Weights of a small mixture-of-experts language model, trained from scratch on English Wikipedia: a variant of SOAP for the experts.
Below are experts of layer 5 (counted from 0) of a mixture-of-experts language model. Rows are named router (the router's row for the expert), up (a neuron's input weights, with its number) and show model dimensions 0-159. Each number is 128 + 32 x the weight over its row's rms, rounded and kept within 0 to 255. Numbers have three digits each.
After each expert's rows: "mostly gets" lists some tokens that are sent to it at least half of the time. This comes from a sample of Wikipedia text that the model never trained on.

# expert 9
router:140063086190163151143212078158133166130140148173131161108103136094160106141169146161102164116161082107096113163119137123145151138136098134132086086110219124140184141082089085070084134137112101093129206167082170143134222125155096160045152124103169141127088162153087153162127142121161124133157103122158167126146124169111148152127122120129077145126114132131080146142087116105135121137131114151133140085127153153143117109175127143205120139142071138155124130066104113100154074124063079
up0:127119185104125105091058182160103155149131132099157079147115148137190120120109187120121172166135109170176171102109097105124095175084100135132122035118118179120117104155110142121107137165120111141124092159090123138161143146041111117119116110065059124079104107171096071139104156099143144102140068176135179153207086100095092105123156112169119131202143137132098129144078080135119129116106175160141123112164150144137078143176171174144117168132074112131157160103120178116132153119169142
up1:173142195111164101160094118131162115118141131125118138110144077153158138080109137111119121078135136151129097138130183120137125152065090014166138157102139178137123128150104112106116136110141095125152128150065078153113157177078135180127144145107184172148140124115099128113164187094107105161133144112117085160130105133116086182183141124069155111078158187160112105108120143112146088116131062091082063129137144166083078080134069138132135153132077135144091118178092130089100044116146179
mostly gets: "-f", " n", " f", " tw", " wh", "-w"

# expert 19
router:088161151196141155150138129165102136149195107109103097112169106190117159117141107142127116140088147167170118128210193109106144138136110147160091153172157093129114120146123103164137103130095139178089130051112133129141120128084120138146205135124091201142123106160114079111115148139132135148087046138175116122116171124134111127124109150113107067145123148124074140171149172150124127073131104179150044100136142169125135140102122084082095127165120130167169127131184160188087194214143141
up0:129129125091129115080094133145171131136095172119115119200112094173137173092172096109110088131111098096164122113140112109073136138183148152108185060144137158170124089193164120111119116100151154146101122135144088147120084233141194153147124115109165118111168093099182055115134164079175154164195139118135080104145154067093104127121166074188067122176143083154109124165144186149094077111108103127136131138157107124119150102101090123112153164097132112094175110093161129129126133083106146
up1:154086166161117108137119111137118111110146161102121133124119146100145065108203088186135146147171097130096105133140135181114096138136104104099145124129134161165149092105125120058137096111038127122158075152176155150180108128125211125169165114116083077103113094140112130111106188120124135181140118145189079112145168074086182133112135156174114156108177124123091151167100183176090057153174110131099099115134168120137078094098127154181186125091184112121184124127138158077171135141155120
mostly gets: " William", " Richard", " who", " they", " Thomas", " Peter"

# expert 24
router:172097114146121171101123113184144088137162149113114105152077115172116185077114136122104086125100158167123133130116121115138064073113136176122112119131166148153146158130123169153189098146112069111104118115190119180157092139091139166115164109064073157162162184092144083100159071054108106113153077130073102086095119121133158111147141138085149104144133148147217074146167140145102123132084102104118082080145095142118140088136118069098133091178126132191120137191138108119094160160152078
up2:116088074186147128128144107157101180142171119122159145084114119151131115146104155134119161122106187169093159096188147070079108128139183155135088151115159181148098079137130102127137155110182144102173138128166103093143179117093078198151101078087123069141106124135120106153180099148103109104168106116056109105148164159138146116107074186125108084145102155168163151148121124193120111108160116188146125144141111165112137165111119173162098177165145159113106118137159150194143083100083035
up3:151112189131150119152110166126073146110148127152136142106156116099147112126154118192118124149109100155127149126153084104130129092118083160092079131108159190173162168114131157115119093164079125093161107153175067097096109143079200076128046149137049144112143111126107073087151128079129132197117131187144171157136127111101150159191204159193166120115093148158103129127112145156100127170154191140130059135113086097168138137110115149153115130124138140147125078161101171073150155124122065
mostly gets: " Brown", " Williams", " Smith", " Racing", " Clark", " Jones"

# expert 20
router:136148120121118111133149139133092123098139093116136133130095139088156136105153101195129099086151090090132109163170097157190093129083108090108142130162098143122105147119119098123134146106112160081183091115173074153154138152079170128080124184144073096086116121108132163166153133170149188081080114191103158144148109142165137194183193122150066202131159135120133127108184163091114144161132123144095147207160108126150132144083178084130122106103222133090116073160087111111165103101106164
up0:072095126098130063105068147073098180162142198152141106081127090103141153038123097137107141098124157174088149126112154122120115110124074131102175130073090120148129080143087130136133195169129125158086090135092114114117084125151097131120093159130152115143091146072096177134095192128085123089111159155179126127158117161213107104123172148123141117183138074149155201198153112132107179130124115113144146140106120150187064166167153168116117121146156136128121123140142190177104128145123108
up1:192130142163155139088131152093107133095110136136088137083179133110110124165181109106098143086168085160163164078117122086085051138100113109212154137131157087059132162106093091131158185138110131102095118071179107159170139143112086189139115116097089177112106170161124133163088132102142117096079127137155102109109152085196138131170115137143127151161126124098083100118137138119168132149122128065168134138125120214166061179123183079164141113143159133138095090166125127112071159109145141
mostly gets: "==", "==\n\n", "===\n", "==\n", " ==\n", "==="

# expert 18
router:179146139148157050138101173123122129150106063063145130097134148123105170107145131115160100136142173110143132134091132109121119141166102123131186100100084109137159122212095110098085094141130145121161153158110092079023131153158166071139168120117086129129192102123153062068126178128096137157143138167120112096148098092174155110116152134129197092072135152173127178164162092155070155118194115112078097115112119095114128168108142133071117115085155099120169109145165092167165099142131129
up2:149111166087136138102167124082118189129115167136152139124159105166163137087126163149149134108166110061133105095123129162127177118187118112051137167126126124169145114162151087091067152097143112112135136162151157144112135212124121133189088097138075129149180127125117073174086147206159164126087155183047087113102126129152106109133056117180123125101133145142089150112089137127127162125155072104145087155129141117167145088113120102121046088088164118077143116086140112107142207109155125
up3:121063160163140088118089158105132093108116124152146102077130141101153102098174169165101139089099176098118131072099109093124167147145125127121122128175102134170122093176124180136159141098105113101083026105130113059129162165118147085106143163131089151112068091097127091088197123043144114071202114122145189137137100111146125140145178157149111139161104102146119125107088086088142126070135076071162176077139152156132098152145137173171089162162117135075142133130126127139131147183143143
mostly gets: " million", " year", " century", " games", " season", " minutes"

# expert 16
router:143105159154159132186107119138113159097138085151121088057144047118201136134163137124083109118117174165084128087184113150060143147156078100134135131079121110154148122172134139140147136146108185101130196109191098113095143108151130166155100180127164143147134095099101100144155140141143133157158095122149151149141158155092098155139118186125081135142120108085165174126134080160131074061071129137131096091077159107065089189183103171145120111126059150111138175154178174142134132131143084
up0:103099143120150127120169149091143126136148131148101171126110147113069141188117132118102189114148147161159146044121140080139154146111165097162161127130092116121111146139114128078116091119146090070124096189085066091126136112093150155160163133089117142173125159143099127082142176181052119106144102173102146123086079152097208200131149094115134142085131155157129152173134101093069148126155134108139063149111124119152161160143162089069115134129143115119128196161132091149143075048075071
up1:139112144144149176144151180127147153128052104158071115098142177121127116141166122125190085091126171138121164146175166165108130153177075181167133074094097080153131116128166104182102103066105089110111150138167138173117129085116083102148162106100144122171165067098111091137086123105150202132104149153115097169132171120136132057159108095099102131128159114139064134165126140104103124165125185212135133118090128132163120119107135077099103157132100088114134091078148128070044156116148148
mostly gets: " went", " reve", " go", " becom", " caus", " allow"

# expert 11
router:126116084131162135106128121131169140141068188102131068105142142112081144153169133097166110117131040146162119112110117121122188129097104101054138109142107146086170156139133138077087110199174160092105131081145164104168154138122071141157100112123161090092091111137143104102086093135158105105179184062130118088154066158137146124122090123096114132100137167162083182155144116099113152124166170172108199138117115087066167098145090161095106137141108120138110150120099176129211068106145098
up0:137124116175146097135086114155134106100088119128149145142120163053154113135097076141066085060102213130058057136142117116144111167127128138108120125151105182174159109140182083117106152060082148079164136146096159158152103121128167171114109132187135161133157130122120069136069116110134199130121174135151135092104092158155134155142107150094071055140198149131141086098115142087118113161128114089110095135170152121108150118118132151121098082108105112201136083122075141116188095122168117
up1:134106097137141122154141139100084086131151123070046074067091146197111133092120062144106084112137086115127139075128150157150132108143089069142156114150118083123139108129124197156077126130119132137084093150131086130100114180090142125080081183149123164135116147067095151145077109136123185131090148122123141052163146179178120155163176146083123147139140099077106127144114110124124199156134162202102147067107143161151139094139133157156104148097153092195099157096092144092164130100098138
mostly gets: " west", "iddle", " mid", " north", " ear", " east"

# expert 5
router:149158109158181162062103065111151099140119122189108162132104149144138135164140092129139123058131138097165125087133117152148108123154129188133096194087160114191067101200125040158148088091095117174108096128116095102194140076156091163157111102178143160150180133102113169116135099074083115093090086147087141134095122103082095066132138166085130183168163132155152122159156151117123066095121123101159124116130093151158138118135109120098081160110065142176129115160144134157114136121131152
up0:131173109133133140094093083072107165112181139105138170164109120135152127082133099157036166114134107138110072118111111130100182134115140102164123161131061218165154110144148068112091153174103177092123105147112045116132131188128102127119195117150156128125129127127181115179105187106086085101136133100165143108144131121085105114124130100095079129181106098175128088127127132125143078096194159119132058140135103132140133178162084129122077128108045063148154162120126124138114139101140155
up1:166121160125153122125107115117167105106098164168112093079116104121101128075171116126194126138163148082160127168126126119131076152095147168125144139093140144158127112133087106153113077118095179109132093112103096114137196081103054103131095144192087126138091097078155094145112123136119079148186083180146130171091091147176070076153147114085113107094132072126075172144113122144164144072116133120166138177126132075126151083111051104175114148226145159100124112096124097119193108110111150
mostly gets: "í", "ó", "ā", "è", "á", "ū"

# expert 13
router:122161077167163161086089086138143099137137106143158152110102185144144147053132143154143123112150126122166113150118177086054151106116132221188083163105172170132107108155129119115146069137122098144090123140125179164158141159103051112136124138122145110110103137109192107190132107111158081129156153110086140085111096190084169096091093095165167173129129147156082111115116157112139140124083110108128100103143093137146097065116156045147097176153179139116080154105083128189104109153140156
up0:091113132108101098092116143140151151141111195150117174158138142120141133122176166181105193085091145130113140124119166135130083116132055153116108123096123134172159105137122109180061156109105119062159074122041076116100155171117175108108144122134084093156114098157148164174115168079159098126114129101145102087091081153106117055122142108196143140150117134093133157079139167158153167148116157101132145135191127142152116089134098042120195133101090106126116148117145158088147078180182171
up1:145125179095193130167099093058087155095147095112174139147112164115137108123112178118130071171171109135141088163157114083112101111134141199155111126141176156153141104094203114140118121164167123119096129121166179139125154145130128111173061116162112141135097057169103121192144142145106067187149092136124179115094099108112098181121091052194150086132140114138130103099178131125184187132144119107135093108133112142137115145153144124110162129123223139087058098145152140141101152139160100
mostly gets: "gy", "adel", " Cle", "gh", " Swed", "ñ"

# expert 31
router:134104051106181113070069171150143130172127168120108170078157123178155166105124110139169118139151115163080102136167156155065147070126161140120179122129105127169137087078105128097106117117087101071082107117149183163145152135080134088124109128137173108125075144098140168122079095107073155146093147200181140132100174162151141139150077154163161109148128168073148216157133135105138101119115125110132142142096159100159109099163140070123087144082161091107093145154100117086193099098129126
up0:177079160041111150148112100098113112129125100078137153156114113124202192112096091165144137124132163196110100155134120131126146160145114103155160168113048081101156092121134126137144087171106142127118086117157139152071116072144133157154062110091151168168133102158123127093057107117121141133081130139132094114122159156175096130180112114128103090129130147112117119152144139121117125108147119068154060111105066095148055102133165106054083184083086171122129199145136136070171152119136112
up1:156141093106163112100139123152128117121139176086110149175144139100169156131199118167070143136118158134142168153055098111073127237163085153077141151164133140155173174139188158117079155124135094135161106129120126106152101197072137090096157113139118119121099106163136140084104172104118142127148124107194103139136083133105096106072132181160119112120109189147128134201109146133068095097149140140210119128086159119154113138113103135145153175122132179137098140048105154134124088089082148
mostly gets: "oot", "rang", " stand", "ock", "atch", "avy"

# expert 27
router:115094104156166139155227098165129111149166082150118091140124050128071083184101142160116129083137114129135108092111173079094139090131112140146111119143116148196126139105156144085132115155131117136108177184090079124126147142131105129168177099092154101084079125064143138153101107145113148152200077087137137189105092140145166137151135134140069091157146145090155177086095142130138158131131151126151122095144116078138123104171062125078081199123105136109098167186109135110124131043097132
up0:127085172111125135122119101092144113137082075131110151164093126123191131163161124117058109148129178175116125129072093115190108138095173163093111150091109118143085148107107145148123162019133175066110152139180139156081111127188167090102103089163138167110204107157145177111144118065136130161142094070105110119129164125161090095194168115159126148111106085125123097136058107137079099119116126106150067135121105171176129130138152190144119117092098134140132138094163119156140182107089105
up1:090149107079127167096108134167064163130197141110161078117204110081165160120150075155131173137128112166095144089158151081114100153165082168140097073130111128183137132130097119109160182185093133132126124128122157112087063150087053128136127102125106127141056123116150183139105140118113169121136125102098190129192158167148116114136167095128105170133095130095133105191138105098151061164087163098153142129154128158170159099168122134106095130146184149051084172107124158105137152131158158
mostly gets: " ch", " res", " pat", " Res", " ph", " tri"

# expert 2
router:125129124095135138106135134143089182185097123164137135102129177115088135128146143135076098149145104129152197170153141102100165118116112110169122057089113116178079101173150123160097082134061110123081120131147125168103172139155133138110176065138162075095105140126086142143166059086094167144063140147080098144111085174184141150110153136105090151096121092142182165151150130165108127185170071070133157129174125122118101105141101133077093107090126071147105165091099162181099161156191135
up2:122110149096140118129107126140070055076126130117120091081172136102140118082166148176111126179181095066130096135116127113132111103137118112147129105099130117149097121085182092183123124149114117166115124099068105150118129150124164044097102171142117077119145110132108094130153164138148167132037132149161087137118144145144163142138127102131152155159160094106145189172145168157050093154130105110095134156144139179102127077087119229140108080068157108108072125145104145153125209195133144
up3:182181135137139119100143125121170096124135120129108126111115179159093148164101188156132174158161091148078106116086156188104184170115158127114176127108153173136120189138176113087108143118142143072178115139104130089114120094169080157118143096077075185100128162187143093089142086108104159135083165086071119074139080125130116142099110127115139128116173114129182086100129166069151124181121182082118137079152133112208155118158108135114183138150128093144164098111143085147149128049106084
mostly gets: " guitar", " vocals", " girl", " DF", " mag", " MPC"

# expert 15
router:174124154098128118079114113182108145161153154086082132109112138162062205125142110106119134122147154076138076141150092119130084170134135076154095113081090111106107072170125151095080130156131163088150178174128072085069150128128160094132129128131098121099174140091197125095093118146101170098129072157153108131135170170160152147096067119115097127128197073174140155152122137133105133163162190170084133085126127117173112093092119045109186153091149100087136129121147119176153105131146090
up0:130025063031146142112056134156119134113108163107130174140117102173150128150129151116121073100157107150133138155108185172143144105153130093128128187177097140156125092064098113123125111139087076167075114138115094105134115195145167117132112110153129119161111133164184152088094134176124141159153114173168078171119073200109109149143111142162119140135151159125079178094137140127146167136168105088100095143061074128091079116148147141107109148118098150107127119132083094077160138064143123
up1:092046082138121122137150103128134126141126119033050177098158110122118174094138172166171085119128123154112111109106175145147053115163150127120161173110123146111124148181146127155147115103150118091136104092135171149142119144083152095102114109157117104116181116076192149119101171168114126056085067145114110147075123102053090142067049079142181102078128122161109093111049111140129132157134150157140166159164121123098100145161152059102145113154144145142144132124117132156114117111116163
mostly gets: "ities", "ions", "ians", " people", " law", "ments"